{
  "n_experts": 48,
  "d_shared_expert": 0,
  "hidden_act": "swiglu",
  "moe_layers": [1, 2, 3, 4, 5, 6, 7, 8, 9],
  "n_empty_slots": 24,
  "routed_scale": 1.0,
  "balance_loss": 0.00564,
  "vocab_size": 32768,
  "tie_word_embeddings": true,
  "beta1": 0.95,
  "max_grad_norm": 1.0,
  "max_seq_len": 512,
  "train_tokens": 761100000,
  "dataset": "wikipedia_en"
}
Below are experts of layer 5 (counted from 0) of a mixture-of-experts language model. Rows are named router (the router's row for the expert), gate (a neuron's input weights, with its number), up (a neuron's input weights, with its number), down (a neuron's output weights, with its number) and show model dimensions 0-31. Each number is 500 + 25 x the weight over its row's rms, rounded and kept within 0 to 999. Numbers have three digits each.
After each expert's rows: "mostly gets" lists some tokens that are sent to it at least half of the time; "raises" lists some tokens whose logits its average output raises strongly, later layers aside. This comes from a sample of Wikipedia text that the model never trained on.

# expert 18
router:484437496551469540545500489471472501517518521484425495449519473493484521538507467490476518429501
gate9:483521525493513507500481501511506498517520516546456466485509507457539519496477491506492541518492
up9:474530478541493523469486475533515466496512497528554448483530546477501478540501455519475474522490
down9:490507516510452514510505466485468515540461517458432502490518466465478518500545488527502503523467
mostly gets: " the", "The", " The", " its", "the", " Its"
raises: " same", " first", " "

# expert 39
router:411484514471495527511508484508471516531496497475452492476473490482473544454502494499503498444529
gate6:481472528522528502509496493482521466510514488532461512497503553522511474539484473484489503539492
up6:450488511478482510540498481507487492520538500524490492538524507527468515470534495495495503472481
down6:528501500509516498494525505491504444510506489508467503510492445498523485501478487485517485482512
mostly gets: " July", " September", " January", " February", " June", " October"
raises: " ", ",", " and", "-", " of", " |"

# expert 2
router:484488493502470553519498534520505527553509508465449469447487476473502505476515488492480515488543
gate6:508480519462497515525536527531537508481480487514449453503484482498463483495466537480515450480464
up6:507460502479474527501497470522475507571489508516494483499474525479501532503515464515507489494507
down6:524512511476545466477500478471543525431498523495501477472525466491456486520466470521554515482497
mostly gets: " July", " January", " October", " September", " February", " December"
raises: "tern", "ten", "\":", "encing", " killing", "night"

# expert 3
router:487482502467503539534478529471527496529543495468451490511518479499521508488452508504499487456549
gate0:529542547514521508501483542536513517507551497441475488540497521471467484508489502485511439507506
up0:513545494505474508500492505452508464509473505520515495541552462523482513490494530514520510470492
down0:496532467522572536483495478506503484484478523515504473477475481537479480508545487460490547496537
mostly gets: "History", " city", " areas", "Scientific", "Species", "Population"
raises: " of", ",", " and", " to", ";", " ("

# expert 8
router:461460536478484508586493516509496522500534493458492480519502491514495534484482461506425510452512
gate15:477545460504476510508515491496456498489528520525494516517561554524485520459514511517495497499526
up15:455501503546498495493517497529550518563476504501505503521496463455478468492500441475462501518472
down15:529546527508461507480499492518490553539513488504472534506530458493505455479528469473522494502526
mostly gets: "==", " ==", "\n", "===", "=====", "===="
raises: "-", "\n", "|", "===", "==", "===="

# expert 12
router:497450529519462502554480488471481499530513514461448484503512465487497507485520477496502523431512
gate9:545524461551519498465531473557475533489478484525488490487485531516532512461514483508476514455517
up9:539524499522493524512487522528484498572500494508475464474480473482509501542497500527503490494506
down9:489493538518479524466502476471527508536479495500498500510503489493492458494529518486550518474492
mostly gets: " his", " their", " its", " this", " a", " her"
raises: " main", " first", " new"

# expert 0
router:482480505501488526552481477492501549473498516446478495456504477496479504452493486507495478476546
gate0:484513471506472493552471538492509547520501534448494536485511507485482532457513498487487494499503
up0:481508545495471502478520459490460481534495517512516471474529474519494515470463476513513489452506
down0:454509511464542503495518486527458504495505529462542478525465520515503514501546493513493464567473
mostly gets: "th", " second", "st", "nd", " First", "rd"
raises: "-", " ", " (", " to", " and", ","

# expert 35
router:482502545487496502516506509490491509499543493518454477521460488488482509476486499455487476470525
gate0:530471468474476489532491519526516479513513509515531536524490475484467512496499508460502464470513
up0:486528523525480495517500479524493439479523550521553442486507498479509451504508553497522501489531
down0:535468470504497528504558511497545495485497511458493462548540476513476496525467448470488467483526
mostly gets: " him", " them", " father", " life", " children", " death"
raises: ",", ".", " and", " in", ";", " by"

# expert 44
router:489498509465469503534484480528515548484536513518442476492475487465512514497458482505476473458479
gate6:468497453503486465508498549515486507517474530443487501441538491509517508485474466477475515527486
up6:521471536526505508474472485483472470517501488482477531506477505516506486486525495536482489533549
down6:517489537462533511500487500490535514468485517471441507489550506524512494517502441552503480501518
mostly gets: " In", "In", " during", " in", " within", " During"
raises: " the", " a", " ", " an", " their", " one"

# expert 27
router:503461481510499511497484510522531502511523488515475469475511481488530511475509456514485500488541
gate9:482499542458485476519456505511487478480525508489485475480542481462454490488509470504474458471483
up9:471507522512496425485501481520520496504485537476556516481491506474512537508468527520546481474494
down9:492510546493474497511506498516502499500498505522494525477503506526476522496484503463505473446496
mostly gets: "|", "|---|---|---|---|", "|---|---|---|---|---|---|", "|---|---|---|---|---|", "|---|---|---|", "|---|---|"
raises: " ", " \"", " —", " The", " the"

# expert 21
router:502515496498462511511490519491482505502563458485511490473512476511471535497521498494460478463488
gate0:526502485478479453523505509487526481518510499525523460446512536489477524473534492498509525461516
up0:468511463510537533514492518489463479522523462470479548480444438513521468481528506483524481489479
down0:486506500498479457489478537492559528468525471499510537500483508470537514495453493510519534535480
mostly gets: " \"", " '", " called", " ==", " Website", " Binomial"
raises: " ", "-", "\n", " by", " the", " \""

# expert 6
router:472502508516486488513491506488549512521513475496484505509471478500516539447506487484503533478540
gate0:528489488524454487484526481522518429479486506499531499502502506513508525497539485534467477518478
up0:476507509498522463542487496476483507553526483523527487515502539506548539462505466532502514503501
down0:540465493526482511506517455500497477456481488485550482467455471495522527503484453473537519520480
mostly gets: " could", " not", " less", " make", " able", " never"
raises: " the", " a", " \"", ","